From a checkpoint of a small mixture-of-experts model trained on Wikipedia: 4827 steps.
Below are experts of layer 8 (counted from 0) of a mixture-of-experts language model. Rows are named router (the router's row for the expert) and show model dimensions 0-191. Each number is 128 + 24 x the weight over its row's rms, rounded and kept within 0 to 255. Numbers have three digits each.
After each expert's rows: "gets" lists some tokens that make up at least twice as much of what it gets as of all text. This comes from a sample of Wikipedia text that the model never trained on. Tokens count by the router's weight.

# expert 14
router:129112118137129132126141100150122097119151123138121107133127090095161176133148114174179086173141138120115158154094117111111094113132099122138127089143132098110165153113111107129106171092108127141117177153143151126166098093184139132113098139123162133115161131149099136128126101118146149093165145145175098149120100106156128115114150122134101168116141115121136089157167084121125097103131118097158087098139123107120090116136140114095101106159119116078167112181131109103101135138128179125155118131113145129127129080116120122091116088126102120085158108139122133145126104144127087163
gets: " and", " or", " &", " /", "/", " He"

# expert 25
router:150077145116132150150169135124177167110203124127135123155154099117134150101129095120179141142142136117130137135114158116082075132101141109168150118115165097075146127153132164115158150106154143126151088120144103115092140135134108113116132134130131106121131134093112120161106123108131111130150107095128157100119145124114061100109116124177129087126117066152109124113129139107149151142117161114139114159129092160141126120134119177092161107145090141113144111101131097131113180147131125090099148145129177117135104131091114164099132095133132125124160111130093108136107146093122114153
gets: " |\n", " career", " season", "–", ")", " m"

# expert 7
router:102133116104125144110082132153125127108131112099095105115095101116141145158083125135158107126145102134094167101124142176106115136108148137177140146149099147120136124150118126131163119130116130080118117116076095110163128097096111132155134175109153154104147146135155147148100128142159147133134171114132150096099142122141143125106122119091110081116133154084126136136151124133097124126155142109081143155106143119109177155155173136167114100195120105121141129103165127074114123125103122154110133132116136143132092101127089134119100186124115119148120188174113113139100114123114115189
gets: " had", "e", " have", " has", " in", " be"

# expert 3
router:131155111108139160115135128150116111129081126132136125111166134125138132115104171150146095121142157126099070142109097161146149184138123155141118130109103133107058140144127105097090109114108122091117150162144161149092123170137158128111143118096126130114175140144165132148128107133125121118144102117114178114144104153132082166105137126134177138122151115123119133187105096131133139137160144115123096143134114136152130148104144122139135119106111131129142122121108131115130150107059114124161158178150125117128160153146110120080136083087102113133086138140113197164133100175135142086
gets: " to", " a", " not", " for", " from", " his"

# expert 24
router:115104185128161156129140137161126091160138139120176135113071119144154157114153118124102176106118140121195147155116130128178123131142132081152158098126172133104132155138140173146134142099105124094188119146129139113119164130091139116108134136151132142108114095098125156124135115120176146122141164157090144109110131145089095139115119138153159157144155153152125080134135157116163137116133129126134137111133122125120102155137161161114163108146149139122123150170147112126126130130098150169110143148103136153095079109177101152127098167137119170095133112125093101158110081127110130146
gets: " the", " a", "00", " that", " \"", " as"

# expert 2
router:107133175130096118108139140121111127121108120144163131131138120123138135146124144132123102146071125113124117177126146132109140152106121169088100102153171114106147148121142130127072108119113109184142138148085153137131123130137093138106075152154106155125103160144090128107138149118123154157149151168108155110116145121125124161105107151145081108102169096100151108087167118068104176132117132137153129142153136122093102092101155117144104104116162096135116081119086122157160099149135150136107153114133117151147124138109107098121121146092087078110147090095125072117101133141144111140
gets: " of", " in", " for", "===", "=", " from"

# expert 9
router:121101124103110136114114187142092110091090109111166135098102120123123168122159125135150113147142109126101103081104103155082161163172122129118139151141104130123173107119139134171151118145135135143147146131100145130159095115144118111143166130114117177135127104147122065165092106137151129150135134055122141169122127140152114141151114129082177145137135158098118133126159148153122160113132138135130118119099147070091128128113126116139170106096167085129147121116153116139107108133086102124133162138130121123123163115146135095103110118152151145152163156127113126062113113131140076129
gets: " the", ":", " in", " It", "he", " E"

# expert 21
router:145105140113150170150160127121150143154117097103120171174167123157142121130114129120150127124157136108201114128130144121082093105104084092134119174125115124107108142124116193136136101145144111103139122135114136137100101114120125086123141130142109106113068164109107122170140105137102069112155119169080140101136114130083122125150084084148094130108166127175141135127142142168156142131133122127138121097130095121155131095121138175114130095133087152133097091117117162136106166126142125096110111104127150092156097138094154112109096170124128118123123157143132147100120153123145124145
gets: " ", ",", " of", ")", " K", ";"

# expert 15
router:117153132082097132158145126134097158118126128142131117111168142121135121133092113153111102138137098093107133095121111120123123138105125131082126107190136130130157136111125117145163106142130150158119164137120147157120140150115149129203096131130132180178113136179119151175115097132099151102151124112162117108094106106145117102150140163137096123173102149076124096061132106138098117148151151140114121125154134156136133154180131140179116130176150133094128098100121105117142095097127119121175132140175132123144161094139120138164132139129154083112118122158118115137125149130115090166
gets: ":", "m", " M", "i", "im", "as"

# expert 28
router:110144135099145119130161141149063111128099133119145117166083088128146110117119166164124137135103160128151145144111127107131123141102084144140164091159182130115152137148139174138060147106140118105122114188153139170140147144133168141096103135104124178178173135116153137115153127112159145127125177121128130150101087130131168142074137119139100153127135133116099114143126107101187133138133098119177134122144125113120092122126126141114131129111121133122174137111125084160161146173129132125076137135127147136085111108103092115118112114142113125123103116137086096153123108093124118118
gets: "19", "20", "s", "18", "ing", " a"

# expert 12
router:125117151086099129110149116147130126134113098122124120093114080135155135115115099146166151110110162122140160151134102152101150176131154145144150084142170129105125120125116124110156124115106121126110135164114149132168168078155158151132101124116162146128144151095162155124107126103133135133137114156119088114132086136171157108107107107083098124120095111140109070133097112063158124141154129112166141117134149147115117105156147122160135102119096170086135097119106091136112106128122139114119138145084162094128153116138100129142097151109136113136157108144106124160081183076140082105
gets: " first", " one", " two", " second", "1", "a"

# expert 8
router:131100121105117135117147107147132126082144124140121120148138107115130134087139090162120138105180164132134143138093155126138088099077113164150140153122155169075153129143147134122118128137154108103082180135121150171135130117100124159079100151129116133143089117122116123125130112161145118127128144157111105121117110076134148101084116125103147120106163142152133097134153107141178117175148115117161130114142093127129080117166135121150151128132091105122141132145160122163082159120134132122111150154131177117167149109135144091138107078125116126088182108165101094132099123141160093161
gets: " was", " is", " were", " are", "19", " Ch"

# expert 19
router:140122131133110147139158143118167143125125114110129088112165152163130130172106166132169110129148124103080148085106137153102121136087142119139127143128183140108134116137125157091138094106136089096104122131153097119098138112126097112079128145094167104119120150126113125129157138153140123104146154113104134128100129140126142164107140176138113115123159091128162119113104074117118128124136162109084192109075166119102134148108143142182111121113121109130117112123115168068098154157118125106107126112133142094146090144092095119093114185124137175132132153139104140145130133146129098172
gets: " to", " ", ":", "ly", "b", ")"

# expert 6
router:144137114118137132107141146115134176112160108139119151171111124108135121133112140123108120157101153135136170132123123149084119110101108117145135140140074142104087130139108147141138111140131105150118111107149101147149143152128106104134172118102089156167174145132156108115121140138144128121137113106187166135134087105155094063156122115122091122133095122122088120125160148198159089096097122144140102180064088129134128099157138124136111100104115159076132118186120091176149146132126116136100135154132152129163131086143145141106144112128100116113103144139169115091147128131146133125
gets: " |", ".", ")", " Party", " from", "is"